config = dict(
    n_experts=64,
    d_shared_expert=0,
    normalize_top_k=True,
    router_z_loss=0.001,
    rope_theta=500000.0,
    qk_norm=False,
    learning_rate=0.00696,
)
Below are experts of layer 8 (counted from 0) of a mixture-of-experts language model. Rows are named router (the router's row for the expert) and show model dimensions 0-255. Each number is 128 + 24 x the weight over its row's rms, rounded and kept within 0 to 255.
After each expert's rows: "gets" lists some tokens that make up at least twice as much of what it gets as of all text. This comes from a sample of Wikipedia text that the model never trained on. Tokens count by the router's weight.

# expert 7
router [151 117 110 106 109  96  91 156 160 154 153 139 106 134 160 124 163 157 150 103 147 104 117 114 107 156 104 122 136 144 104 122 141 110 113 155 145 141 163 147 161  94 152 158 119 163 142 144 152 103 149 111  97  90 149  93 158 157 102  88 147 130 163 125 134 107 143 101 119 104 171 106 114 119 130 107 151 104 154 158 158  93 158  96 105 100 105 124 112 125 116  98 141 157 157 155 135 115  93 115 150 112 155 143  97  86 145 160 104  95 128 119 103 165 108 107 110 112 112 110 143 165 108 100 103 105 101 106 115 141 128 106  87 109 162 110 105 142 127 163  91 139 159 166 156 158 114 114 139 156 111 109 109 139 105 130 112 110 102 105 104 110 118 137 107 153 150 157 101 115 146 110 115 116 102 155 145 169 115 104  89 138 158 157 143 116 144 115 162 106 168 146  87 100 147 114 162 160 154  96 140 139 148 110 136 109 168 104 144 148 105 100 149 115 167 139 104 141  89 140 108 164 146 102 115 104 157 102 102  91 139 118 112  90 106 106 155 157 150  99 101 106 162 165 155  94 154 136  88 155 157 108 101 115 108 120]
gets: " and", " B", " M", " D", " L", " H"

# expert 45
router [159 114 111 107 104  93  99 160 161 163 150 124  97 142 157 147 156 159 157 108 161 107 106  99 105 140 102 118 159 155 106 104 144  92 123 152 154 148 162 155 171  96 152 147 122 136 137 151 160  96 170  91 103  95 157 107 161 158 107  99 125 133 152 153 145 100 147 115  96 110 154 111 113 118 138  98 150 122 146 150 170  94 168 101 102 101 131  95 110 123 118 104 156 149 154 135 142 106 102 108 153 116 156 139 103  79 136 150  95 103 121 106 108 158  96 104 113 100 113  96 138 138 107 105 106 107 119 106 120 151 108 103  93 113 146  90 108 148 121 154  85 155 149 136 160 149 130 103 153 144 110  93  98 136 102 141 126 115  95 103 106 135 110 131 124 151 148 166 110 121 145  93 118 114 112 154 158 160 114 122  96 158 149 158 136 106 122 114 151  99 131 148  90 127 158 110 170 155 156 100 152 132 149  93 148 110 161 101 161 142  92 112 144 118 139 145 113 140  97 140  93 163 134  96 108  96 149 114 114  92 135 120 104 102 128 105 152 155 144 120  81  98 149 154 152  95 146 143  89 132 157 117 103 137  90 118]
gets: " the", "1", "2", "3", "7", "8"

# expert 44
router [162 109 112 106 109  83  93 146 163 163 149 112  99 153 158 148 154 160 154 107 152 100 102 105 106 160  96 130 145 168  89  99 151  96 115 151 155 157 154 159 164 102 157 154 115 157 138 146 158 104 149 113 112  96 144 111 155 156  89 102 127 133 150 126 150 117 150  93 107 107 155 106 111 117 137 108 157 110 146 143 162 101 163 107  96 105 119 130 114 121 133 124 151 155 155 149 115 124 106 122 151 113 157 138  97  96 140 169 100  89 123 113  99 157 127 113 122 103 114 106 143 155  99 114 116 116  97 107 106 139 118 117  89 125 161  89 110 141 111 148 100 153 165 154 150 153 113 135 147 150 114  94 100 136 114 157 125 102 101 104 103 132 118 127 120 150 141 164 111 116 146 100 115 116 100 149 134 176 118  90  96 157 155 156 137 109 149 113 158 110 155 163  89 113 152 127 159 136 156  94 135 149 151  97 124 105 168 112 158 140 106 101 153 111 148 134 100 135  94 163 105 145 138  83 109  98 152  99  87  90 134 110 104 114 132  98 158 150 150 100  96 100 143 158 155  97 147 139  99 148 166 118 103 101 111 121]
gets: "2", " the", " a", "==", "3", " C"

# expert 29
router [153 123 113 119 110  98  98 135 162 154 152 111 117 148 163 143 135 151 143 106 140  99 105 106 111 156  87 146 147 149 103 109 158 103 120 133 149 147 175 134 160 111 155 162 121 149 154 150 147 109 153 113 123 100 140 114 168 161 114 106 123 151 148 115 130 119 146 109  99 119 157 107 120 110 142 116 142 111 137 148 168  90 150  99  97 109 108 131 105 135 117 110 142 165 158 153 117 117  88 101 150 104 142 135 103  74 155 145 111 100 128 125 100 155 121  98 118  86 119 113 148 147 119  98 105 117  99  98 119 147 130  93  98 119 164 104  98 139 104 134  89 154 157 148 143 138 129 111 143 152 106  86  86 154 112 125 117 119 116  90 102 114 111 149 112 138 137 156 106 110 156 118  99 130 134 162 141 152  96  75  97 148 163 165 153 118 131 103 150 105 156 130  92  89 164 102 160 150 147  99 149 152 163 122 142 118 170 108 145 145 102  97 152 115 169 158  85 148  96 138 108 157 156 104 103 108 158 106 103  86 136 116 102  98 128  94 154 166 147 128  90 115 130 173 163 114 139 148 100 129 155  90  78 126 114 119]
gets: ")", ",", "\"", " and", "s", "6"

# expert 0
router [125  81 110 116 113  97 118 137 139 159 166 113  91 122 163 138 156 127 153  95 156 127  83 118 130 138  98 168 158 141 119 114 157  81 124 154 125 175 148 142 131  96 143 164 104 139 148 154 142  97 121  98  90  80 165 127 157 150 126  98 127 137 150 129 178 108 149 113 120 117 147  97 102 117 121  97 124 106 124 149 158 105 134 100 126 130 110 126 126 142 119 101 161 143 139 148 103  99  87 114 138  59 131 170 114 130 146 124 114  95 122 130 107 172 108 104 123  87 153 109 139 180 130  79 130 124 118 104 107 137 145  74 125 120 157 147  94 155 125 141  98 182 165 151 142 140 100 121 152 149 104 108 108 144 105 129 111 110 109 110 126 109 137 164 127 148 130 131 116 115 123 104 122 104 125 150 144 156  67  98 129 134 117 147 142 126 143  90 151 109 125 143 129  99 165  83 147 134 144 113 154 134 166 108 113 118 173 112 160 127 114  99 155 120 138 178  96 130  94 129 103 131 162 135 119  86 162 112  97 116 148 153 117 119 114 120 148 129 131 118 131 128 148 195 138  89 158 160 128 159 141 113 107 124  82 117]
gets: ",", " and", ".", " as", ";", " was"

# expert 41
router [143 130 103 104 111  84  87 145 154 157 142 133 102 142 157 144 156 167 156 106 147 102 111 114 103 151 107 137 157 151 105 112 153 113  98 150 137 156 163 157 175 105 159 168 113 139 148 149 145 105 146 123 118  83 141 105 169 160 111  95 131 122 150 123 151 122 144  90 117 105 160 119 112 108 148 116 147 101 156 152 146  95 156 109  97 103 106 130 128 121 110 113 151 158 171 143 120 117 102 112 150 114 154 147  87  79 143 153 112 104 128 116 110 162 122 101 114  99 103 107 145 166 113 100 118 110 103 100 115 138 142 107  96 116 162 109 109 150 100 152  89 148 156 158 161 153 111 113 142 154 107  91 102 151 109 126 114 110 112 110 105 136 109 144 102 141 131 162  98  96 146 109 116 124 103 161 158 160 108 103  98 153 162 163 147 113 144 122 147 114 147 140  92  82 143 103 151 161 144  93 119 153 152 110 122 106 163 100 141 160 101 104 153 120 157 164  97 129  98 146 101 149 160  93 105 100 157 105  99  88 137 103 105 104 109 101 157 154 153 129  98  95 147 154 134  95 141 149 104 131 159 102  96 107 118 121]
gets: " in", "0", " W", " K", " S", " N"

# expert 23
router [158 129 105  92 116 114  97 154 166 144 155 134 107 147 164 132 138 143 147 110 160 105  94 109 110 142 104 133 158 136 107 106 150 102  97 148 152 147 159 145 176 107 161 160 114 146 158 150 150 101 160 119 124  98 167 113 155 174 120  97 140 142 148 127 134 108 147 122 103  96 155 104 110 116 128  93 157 113 167 146 161 104 154 109 102 110 115 105 113 114 117 119 154 156 160 128 111 103  95 116 156 106 160 131  94  82 139 160 109 110 133 107 108 156 112  92 103 100 121 115 141 156 119  96 106 110 118 105 115 130 131 111  85 114 173 104  89 150 101 142  90 169 141 144 148 156 115 137 143 143 108 103  95 158 104 125 136 107 108 125 100 134 113 138 110 154 152 157 109 115 155 109 113  96 139 166 154 154 108  84 103 138 156 146 154  97 141 125 163 107 152 141  84 111 140 115 156 151 158 104 142 149 146 106 138 104 162  99 123 156 100 108 158 117 154 147 100 151  96 152  98 155 163  76  95 108 154  99 104  95 123 113 106 101 120 106 154 155 156 114  85 106 152 167 139  95 141 138  98 132 151 111 103 111  99 105]
gets: " ", " |", "\n", "s", ":", "4"

# expert 11
router [140 106 110 127 101 127 132 150 138 132 179 157  98 120 150 146 109 134 131  86 155 118  62 123 104 118 115 143 127 145  94 134 131 118  93 138 169 158 167 147 119  92 154 156 115 121 146 149 136 135 128  96 132 130 163 145 163 157 130  90 133 118 143  93 136  81 182 133 124 116 138 117 112 110 141 111 126 123 136 153 129 114 145 108 113 126  89  99 126 139 101  82 169 136 145 150 120  90 118 118 134 117 129 157  91  88 146 145 104  99 124 112 110 127 115 114 111 117 170 108 147 130 118 109 103 116 123  96 114 117 118  95 113 113 178 116 103 156 108 173 124 148 136 122 132 151 106 132 181 143 141 124 114 164 101 144 119  91 107  91  94 100 118 134  86 135 148 123 114 119 141 109  52 128 138 110 130 148  81 108 119 140 134 155 140 108 172  67 120 115 149 140 104 108 148  95 151 142 120 133 133 138 181 116 136 145 144 116 136 137 108 116 132  99 150 145 117 138 130 147 107 116 136 118  90 109 139  99 102 124 194 136 120  99  94  95 149 140 135 111 113 126 186 168 138 108 152 209 126 146 129  72 112 117 114  92]
gets: ",", " in", " of", " was", " to", " with"

# expert 58
router [146  95 117 117  98 108 122 143 126 145 186 121  96 138 159 144 147 133 157 105 151 128 105  96 111 136 135 152 129 141 127 116 147 114 111 140 153 190 154 161 139 101 149 188 100 141 136 150 144 108 146 119 131 112 174 134 162 142 116 100 152 120 153 144 142 100 151 144 111 116 152 115 110 129 119 104 145 118 139 155 163 118 119 113 124 104 112 133 135 138 113  89 183 132 142 157 126 117  91 120 150  95 151 175 108  98 130 141 108  64 141 122 117 156 118  84 106  86 124 127 167 145 109 108 116 114  95 105  94 126 140 102 112 109 150 105 115 160 110 157 109 188 161 129 140 138  82 109 174 149  96  94 108 154 116 126 123 121 114  93 113 113 129 142  82 142 108 158 127  93 126 105 100  78 126 153 150 142  70 122 129 146 149 126 128 116 131  61 140  89 134 136 105 112 140  90 137 137 151 121 133 140 149 102 136 140 159 120 155 143 117 125 134 119 143 136  96 142 114 140 117 144 145 124 147 103 133 101 103 130 187 139 101 124  78 112 152 124 127 137 124 119 180 174 137  85 186 137 123 130 134  97 136  98  82 107]
gets: ".", ",", " to", " and", " in", " of"

# expert 3
router [151 104 123 108 109 132 109 146 139 164 146 129  70 138 144 126 146 174 138 114 148  90 130 131 114 171 108  99 155 128 103  95 149  87 136 155 129 163 145 188 170 115 124 145 107 132 143 146 138  84 156 117  89 119 125 104 154 160  89 134 156 140 156  74 174 108 125 120 126 125 131  90 117  98 181 109 152 130 131 148 160  96 121 115 116  79 112 127  98  45 107  83 139 146 145 149 167 109 101 116 150 121 159 147 109 126 149 167 140 120 107 114 133 143 127 129 122 135 123 100 149 138  92 108 121 109 113 101 107 155 154  90 116  95 146 101 108 142 117 145 122 133 148 140 170 141 104 107 167 145  93 131 109 118 104 155 113 107 107  98 100 127  80 152 127 145 136 160 113 115 120 104 122  86 132 146 156 168 124 153 127 132 143 134 174 123 123 140 136 129 134 149 112 134 156 108 162 154 131 115 156 151 137 128 134 141 154 138 183 165 113 101 140  96 148 148 117 171 112 124 118 166 131  80 125  95 122 104  94 131 137 102 101 105 110 133 135 138 152 105  94  84 144 147 145  84 155 157 120 124 129 127 127  93 115 109]
gets: " \"", "|", " F", " B", " W", " M"

# expert 38
router [137 118  96  90 121  99  93 155 139 188 126 118  62 162 142 136 157 150 134 130 143  93 104 130  72 182 110 168 135 159 113  86 148 109 127 146 155 138 116 158 149 118 141 142 128 149 137 162 177 118 142 121  90 118 141 123 130 147  93 120 117 154 167 121 150 125 171 102 111 134 152 116 106 102 124 110 136  97 130 153 130 113 149 119 107 101 106 117 132  93 129 136 144 125 136 142 149 126 129 102 149  89 137 146  69 134 139 157  89  75 118 114 131 129 145 135 116 117 159 104 137 147 119  94 113 117  85  86 104 137 148 128  80  91 143 114 114 128  91 119 107 131 127 175 177 135 103 117 138 137  97 104 101 125 108 133 122 115  91 114 114 120 100 137  96 153 158 152 130 135 148 107 138 138 101 127 134 163 139 136 101 137 142 132 127 108 149 133 191 118 133 144 112 107 151 131 138 140 142 119 152 132 137 125 102 131 177 132 169 146 111 105 130  87 126 100  77 130  98 172 123 148 150  99 118  80 129 112 107 121 120 184 110 131 140  97 187 144 138  82 112  94 141 124 146  92 160 158 108 132 175 129 106 108 113 113]
gets: "\n", "-", "==", "|", "===", ";"

# expert 60
router [152 112 109 114 113  93 101 157 161 153 150 142 110 141 170 138 146 160 149 105 163 107  93 112 108 140 103 120 154 152  99 103 155 107 108 152 150 156 164 152 172 107 149 153 107 168 143 146 143 102 163 109 124  97 148  98 166 166  88 102 139 132 154 111 148 113 146 124 102  96 171 102 111 105 127 101 155 114 150 157 157  94 161  92  99 103 110 122 116 110 118 106 145 152 158 143 125 105  91 113 149 118 152 142  99 102 142 150 112 106 126 119 106 162 104  98 112 102 123 109 143 154 117 107 120 100  97 109 108 149 123  91  85 119 154 100  95 150 106 146 107 165 144 164 155 157 109 124 164 145 107 101  92 143 107 151 123 103 106 119 103 119 108 137 122 147 157 157  96 107 158 111 105 119 131 153 148 163 105 106 102 158 156 154 138 101 145 117 141 107 163 147  92  98 147 112 162 162 161  93 136 136 142 113 125 117 162 108 140 150 102 105 154 112 157 150  99 134 106 137 103 140 148  86 117 111 146 108  99  88 123 115  95  94 121 112 155 165 152 109  97  97 149 169 160 105 139 138 108 142 162 109  96 113 108 101]
gets: " the", " ", " a", "'", " B", " his"

# expert 12
router [158 106  99 121 125 106  79 158 190 141 153 116 109 151 154 133 134 144 140  86 169  99 130 111 113 127 104 133 140 155 124 105 159 105 114 155 154 145 156 150 138 116 150 159 104 146 146 167 142  97 147 131 120  93 180 111 162 171 103 121 146 117 145 126 135 118 152 112 111 102 170  98 107 122 147 106 145 116 143 165 162 123 149  83 110 124 107 130 102 130 119 125 153 149 153 120 119 117 102 126 136 124 163 134 100 109 132 154 120 100 118 113  96 163 120 104 109  99 123  88 132 175 122  95 128 105 122 122 111 128 137 118  60  94 148  97 119 134 121 143 107 165 131 144 153 168 114 109 144 137 111 110  98 161  91 155 112  94  80 107 115 112  97 133 108 145 129 163 112 115 146 113  91 119 109 157 156 166 121 134 100 159 156 148 119 102 136 128 139 124 130 140 107 108 127 124 166 171 172 107 145 153 137  97 102  94 192 100 149 146  79  93 156 126 151 134 126 144 102 145 119 152 153  87 109 113 145 107  74  81 121 145  98 105 140 119 151 139 148 129 100  97 159 151 129  94 130 146 109 125 157 121 110  95  96 119]
gets: " |", " ", "4", "3", "5", ";"

# expert 42
router [158 119 114  95 125  93  97 143 157 154 159 121 101 142 157 145 117 153 156 102 150 102  99 101 113 162 104 122 150 163 110 113 137 100 109 146 158 143 171 141 151 110 146 151 109 167 148 145 157 103 157 115 103 109 150 108 162 175  84 117 155 139 166 129 152 111 151 132  97  95 154 101 120 108 158 110 160 113 162 152 145  99 145 102  97 113 112 118 105 125 102 109 161 157 153 138 110 108  92 106 150 120 162 131  96  82 143 165 106 107 112 118 106 155 112  94 109 115 108 124 130 158 112 104 102  95 117  98 127 145 141 102  78 118 153 104 109 147 107 156 112 138 135 148 155 160 131 115 162 147 116 103 101 128 108 141 125 116 108  99  99  97 112 126 112 154 138 157 106 100 152 119 110  97 104 144 155 148 111 108  99 160 158 154 121 127 142 122 152 107 145 133  90 116 140 124 161 170 158  99 153 162 155 105 128 118 167  99 136 148 108  85 151 118 151 141 106 139 100 146  85 149 149  86  96 100 141  99  94  93 132 142  83  95 124 121 156 146 157 126  96  95 148 158 145 109 143 140  92 123 160  92 101 129 110 102]
gets: " |", "0", ")", "6", "7", "4"

# expert 54
router [155 113 105 108 119  99  98 159 162 152 154 130  98 144 161 148 141 153 153 120 162 103  96 109 111 159 109 145 163 156 101  91 153 101 115 149 156 165 151 143 154 111 147 157 127 152 143 150 151  98 155 123 118 102 144 112 156 160  99 109 142 134 156 122 154 124 145  91 110 110 167 106 114 116 150 105 152 106 140 146 153  90 157 105  92 113 109 119 124 137 132 116 145 153 153 124 116 110  86 108 155 112 172 142  91  92 142 146 110 108 120 126 103 168 110 102 107 112 113 111 137 170 116 100 100 113 114  95 129 149 120  94  74 128 153 108 102 143 111 145  98 147 157 151 153 159 112 117 149 151 104  92  88 138  98 136 145 104 107  96 110 110 113 129 114 142 137 175 100 123 164 101 124 106 114 148 153 159 121  88  94 153 156 160 139 118 139 100 165 104 143 130  99 103 154 114 171 145 160  90 141 150 153 100 135 111 171 102 143 143 110  92 148 113 169 141  87 158  97 157 108 148 132 106 103 107 152 107  94 102 143 115 103  89 141 105 160 158 151 123  88 101 140 151 132 104 144 132  97 123 152 104  92 131 103 119]
gets: "4", "5", "3", "7", "9", "2"

# expert 34
router [159 123 101 106 119 105  95 159 160 137 153 140 113 150 159 144 141 143 131 117 156 104  95 112 108 151 117 132 153 144 108  99 146 100 105 154 165 145 160 154 163 105 147 147 109 153 146 149 156 115 157 114  99 105 154 103 167 177 105 102 142 133 149 137 144 105 157 116 101 104 162  92 102  90 132 101 131 107 160 161 155  97 150 103 114 113 119 121 119 110 122 112 162 158 167 125 100 122  82 125 166 118 166 143  84  91 140 149 119 102 128 104 108 153 115  97 104 115 113 121 145 139 130 111 111 110  92  99 113 140 117 113  97 124 157 109 103 150  98 137 102 155 137 144 156 143 100 132 153 155 102 107  98 150  99 139 135 104 101 113  96 107 121 137 127 159 158 160 107  85 153 106 111 114 125 145 140 145 122 106  91 147 149 152 129 100 144 112 148 103 158 159  94 116 155 124 164 159 162  97 144 158 152 102 127 106 170 109 119 149 103 104 153 109 145 138  95 145 119 150  94 157 145  83  87 110 147 106  86  86 124 118 101  91 127 100 156 161 155 121  89 111 149 177 150  95 134 138  94 125 162 114  98 108 110 104]
gets: "\n", " |", "1", "2", "9", "8"

# expert 47
router [142 117  77 121 124 114 125 147 131 150 137 168  76 151 156 135 144 149 152 121 128  99  94 119  84 143 110 160 152 144 108 111 125 119 109 140 171 150 143 142 150 114 139 135 106 142 143 152 124 128 174 119 119 113 146 131 136 184 112 105 134 117 207 122 133 112 163 120 130 119 179  82 101  94 140  90 128 113 137 142 183 120 132 117 111 107 117 123 127 125 104 125 153 134 132 160 125 100  93 101 129  73 111 146  66 103 157 160 120  99 137 125  99 132 122 117 124 126 146 111 156 153 131  81 135 123  69  83 110 137 124 110  55 115 150  94 110 137  93 142 111 164 120 171 127 145 102  94 146 138 114  87  91 141 112 136 136 132 107 116 108 130  98 133 118 177 157 192  99 127 145 118 102 133 125 156 123 144 130 140 113 137 158 141 142 114 131 137 131  97 138 123 110  84 130 143 149 129 144 118 136 138 195 125 110  78 173 119 157 135 116 124 130 112 153 126 117 148 109 139 115 128 154 114  97 104 140 105 105 113 128 163 129  84 138 115 143 149 139 102 109 122 145 165 141  87 165 139  95 126 136  79 123 121 114 123]
gets: "\n", " |", "==", "|", ".", ":"

# expert 43
router [151 120  98 113 127  85  97 142 149 142 156 141 123 142 162 164 138 143 146  95 154 106 103 116 108 137  98 129 142 149  99 117 145 107 103 146 173 162 164 146 167 115 171 165 118 151 132 154 134 114 150 114 103 100 167 114 157 157 116 113 132 117 157 147 146 111 159 122 103  86 163 102 100 105 134  88 151 119 140 154 157 106 157  99 100  88 107 119  96 121  89  93 152 160 157 130 122 107  96  98 147 113 156 142  91  84 164 137 105 112 122 105  98 156 108 100 110 101 140  94 149 147  94  94 111 101  93 114 112 143 114 107 103 110 156  99 101 152 113 158 101 149 136 142 147 156 112 122 159 159 119  88  94 161  93 142 124 112 112 105  96 102 113 131 115 148 161 162 102  92 147 103 114 119 116 137 144 166 103 134 102 150 166 152 137 109 137 124 149 114 162 147 104 105 153 119 150 138 152 104 148 147 148 113 129 125 174  92 144 146  96 101 151 118 150 129  98 138 111 149  97 152 147  94  95 112 145 111 102  87 147 112 102 104 104 113 148 162 149 123  89 113 150 164 150 111 132 148  93 141 158 104  98 126 109 118]
gets: " the", "0", "9", "8", "1", "6"

# expert 5
router [163 120  99  98  93 105  97 143 166 146 158 122 118 149 139 123 148 146 151 105 141  95 128  98 102 172  98 114 155 136 113 125 161 114 109 161 161 143 158 139 152 108 158 173  99 157 141 145 160 102 145 116 118  91 159 110 170 170  98 106 128 160 150 136 126 118 137 139 115  90 159 104 117 121 131  81 165 112 155 141 152  98 141  96  88 109 108 112  91 115 132 135 145 164 141 104 148 106  93 103 145 100 141 117  90  79 148 127 102  95 108 109 113 162 103 102 118  97 113 109 171 160 133  99 131 100 127 104 105 144 115 100  96 113 155 118  94 136 115 140 108 153 141 134 155 149 116 127 143 155 105  93 105 144 110 147 124 101 132 109 127 122 100 166 119 145 163 160 103 100 139 117 103 112  99 142 148 144 111 144 107 167 154 159 156 115 157 115 145 111 141 135  88 124 150  95 155 161 159 100 132 162 135 102 146  99 157  84 148 146  84  91 139 106 152 146 111 138 101 155 103 156 144  97 121  97 137 109 117  85 112 127 103  96 106 116 149 160 155 124  82 104 153 158 145 110 134 133  90 126 162 113 110 103 112 114]
gets: " ", " T", " R", " D", "an", "in"

# expert 33
router [149 112 103 110 101 105  93 159 163 155 153 122 110 155 154 136 158 165 148 112 151 103 107 116  98 151 102 120 142 149 106  95 149 125 109 145 153 164 163 154 160 105 153 160 105 156 126 145 144  98 173 125  98 103 144 116 149 154 100 102 143 105 145 137 139 113 146 110 100 100 176 102 113  91 137 104 146 114 140 149 165  92 158 109 112 114 107 120 111 106 106 116 160 155 162 158 114 123 100 114 143 116 148 134  84 106 130 144 106 109 129 113 101 168 110  91 117 111 104 114 152 170 125  95 105 114 115 109 115 147 120 101  97 109 161  99 104 147 103 139  97 155 168 155 157 156 112 122 154 144 109  93  96 133 104 145 103 107  83 108 104 116 124 143 116 143 131 148 116 103 151 111 115 119 123 156 148 160 114  89  92 151 158 144 138 122 134 120 163 100 152 147  92 106 153 105 155 151 153  99 157 155 152 101 105 107 167 105 135 145 105 107 163 105 146 136  87 136 106 150 108 155 135 101  93 106 150 105  99  89 136 119  95  82 127 102 168 167 147 109  97 109 139 160 158  96 156 146  97 136 154 104  97 125 103 114]
gets: " the", " a", " The", " was", "The", " is"

# expert 39
router [154 132 117 131 111 116  76 184 179 134 139 125  87 155 133 169 172 143 133 131 156 120  83  94 111 139  92 116 162 125 131 114 130  85 123 166 161 145 200 161 129  97 150 139 123 146 130 143 156 118 143 112  87 112 138  79 178 152 115 109 141 129 171 115 139 125 164 126 111 109 154 122  98 110 119 121 147  97 121 154 167 126 166 119  93 114 118 111  94 119 109 107 145 163 162 153 110 103 111 103 166 112 165 135 122  99 141 138 114 113 123 121 109 171  97 118 112 126 142 131 145 160 117 114 122 112 138 101 124 148 141 109  78 131 134 128 123 157 116 147 113 143 126 152 189 168 118 119 158 137 112 110 101 141  61 149 132  90 131  99 110 105 117 146 104 143 139 129 131 112 160  93 111 122 122 155 161 156 134  93  92 146 129 141 128 114 120 123 153 107 156 142  92 111 129 125 179 147 161  87 135 141 141 122 126 114 183  97 137 140  94 111 138 113 121 143 136 138  90 112  93 140 131 111 102 109 138 100  70 107 123 151  67 139 135 109 150 126 162 152 102 118 140 149 121 128 126 143  99 128 174 105 125 136 123 108]
gets: "0", "9", "5", "8", "7", "6"

# expert 40
router [142 122 107 107 118  87 104 160 162 149 144 120 109 147 155 137 139 158 159  95 150 101 111 123 102 146  97 136 149 150  91 108 153 111 109 154 160 144 167 143 171 112 155 160 106 159 128 151 132 102 154 111 118 109 163 112 164 166 107 113 142 117 152 117 129  98 138 118 111 103 150  94 119  87 140 101 145 123 145 152 167 109 162 107 111 117 108 116  98 124 125 112 148 158 149 121 102 126  89 126 145 120 161 145  87  85 135 166 113 101 130 110 111 146 109 109 116 109 140 104 151 160 109 101 111  97 107 113 120 141 131 115  80 124 147  99 103 156 102 152 103 160 161 158 136 151 125 128 146 149 135  99 110 126 107 134 126 102 123 105  97  95 111 123 105 157 147 146 114  96 158 126 107 113 118 143 147 157 113  87 102 163 157 154 149 128 154 116 161 110 137 156  80  99 150 131 154 165 153 100 154 161 141 107 127 109 166 104 122 142  95  95 142 116 170 136  95 144 102 163  94 172 150  93 119  99 167  99  88  93 129 148 113  91 121 120 155 163 153 144  86 108 168 156 141 100 130 153  95 134 152 101 102  98 104 102]
gets: " |", "\n", " in", "\"", "'", " ("

# expert 28
router [152 134 130  89 134 109  88 154 168 145 156 120  79 128 139 137 155 144 150 115 176  99 113 103 111 152 116 132 145 121 118 109 142  81 105 144 121 129 156 165 161  94 151 150 125 159 146 143 155  88 137 103 131 107 162 107 152 146 103 115 154 126 164 103 147 126 149 104 117  95 145  98 124 122 138 107 142 109 127 133 149 125 114 103 109 118 130 143 111 117 115 115 177 163 159 150 137  79 113 135 149 109 157 142 101  90 126 125 120  99 130 113 101 135 130  97  99 122 128 115 133 145 121 109 104  83  98 102 137 156 132 118  91 127 153 137 119 118 112 162 104 146 156 159 161 142 126 123 143 126  79  86 126 168 119 146 136 101 118  93  97 130 107 139 101 177 159 169 125 118 128 115 115 118 133 123 140 159 124 118  79 146 158 147 134 105 127 113 177 115 153 127  76 117 142 133 175 159 156  90 130 168 139 110 140 108 163  99 137 166  89 112 158 130 142 138  98 114 110 140 104 168 126  85 129 113 124 111  72  96 146 148  86 126  72  98 141 131 153 123  94 103 175 162 152 105 136 148  94 116 171 109 115 100 108  92]
gets: " |", " in", ",", "9", " as", ";"

# expert 1
router [150 110 103 104 108  91  93 151 166 148 161 140  96 150 159 126 131 158 153 118 153 103 112 104 104 153 108 135 152 149 108 124 151 107 117 148 151 148 157 145 154 110 162 165 109 148 141 143 148 103 140 113 102  90 149  95 147 171 116 104 149 146 157 131 143 111 145 121  87 105 175 104 115 105 149 100 167 114 144 164 158 102 146  98  99 110 106 125 100 104 120 110 137 156 153 139 146 117  93 102 153 115 156 144  94  78 155 149 109  99 114 113  97 163 113 104 108 105 112 101 133 159 114 104 114 100 115 101 115 134 110 104  89 111 150  99 101 142 110 143 105 149 149 149 163 170 112 127 148 130  93  92 102 134  99 137 115 110 104 117  89 132 107 151 104 146 140 158 121 100 156 117 108 133 102 154 145 155 121 125  95 147 169 157 138 118 138 123 161 112 152 135  93 105 144  96 161 169 161  99 149 136 139 104 147 110 164  96 133 147 100  98 149 104 163 139 104 144  90 153 100 164 163  97 111 107 168 104  95  93 132 127  97 103 126 117 161 156 149 111  91 107 154 157 157 111 151 146  97 131 147 104 103 121 102 111]
gets: " ", " the", " S", " of", "S", " T"

# expert 27
router [158 123 110 119 122 110  94 137 169 170 135 146 120 160 163 148 152 148 132 107 139 111 132 108 123 141  91 124 146 140 111 107 141 102  93 131 128 159 193 164 145 117 162 141 135 169 138 128 137 124 148 100 120  87 171  87 160 148 126 117 150 117 139 131 134 109 150 122 116  96 147  89 112 119 143 105 143 111 125 124 182 124 165 120 113 120 116 114 128 122 121  82 157 167 165 122 136 122 106 113 151  94 151 143 100 105 159 140 116 130 126 119  58 146 105 114  99 109 134 138 143 163 105  82 101 102  81 109 118 139 118 115 103 115 152 111  99 125 100 136  78 155 132 158 162 170 122 125 160 135 109  91 116 135  64 159 120 108 120 103 108 120 119 127  92 136 157 163  98 121 123 115 115 134  99 137 138 167 117 109  73 140 162 163 160 116 138 123 142 119 148 156 123 113 140 130 178 146 166  72 128 156 127 130 150 118 161 120 146 145 104 110 135 122 155 151 112 151 104 118 121 126 144  71 122 119 135 119  71  89 161 123 102 129 116  82 157 140 138 120 121 102 133 139 123 123 148 127 110 130 205 111 104 122 117 118]
gets: "1", "0", "2", "9", "8", "3"

# expert 20
router [132 126  81  91 113 117 111 128 148 183 148 141  64 156 146 136 137 147 126 121 152 111 120 131  87 137  93 115 154 148  99 105 139 102  97 153 131 127 142 140 134  87 139 163 102 140 153 184 175  85 147 109 135 115 151 123 155 175 129 128 154 137 172 134 131 119 158 100 118 128 161 108 122 110 107 106 143 117 107 145 144 101 133  80 104 115 120 116 123 116 112 125 119 147 146 131 146 120 103 124 167 120 122 144 117  93 164 162  86  92 100  91  94 149 117  88 118 130 164 137 142 131 148  72 118 107 125  86 119 134 118 107 114  87 135 114  92 129  86 126 109 182 110 152 168 161 125  97 113 143  99 116  82 154 108 146 135 122 113 114 112 149  80 154  95 147 156 135  83 125 127 135  86 136 110 137 138 140 106 128 100 127 160 135 130 130 118 135 138 120 139 113 107 108 114  90 122 143 140 105 166 117 149 110 128  94 159 114 182 136 101 103 142  76 130 126 117 147 111 142 123 125 116 121 118 110 131  77  74 120 124 171 109 115 127 146 154 141 178 104 106  99 131 158 131 112 165 161 101 121 141  78 125 106 104 135]
gets: " |", "|", "-", ":", ";", "="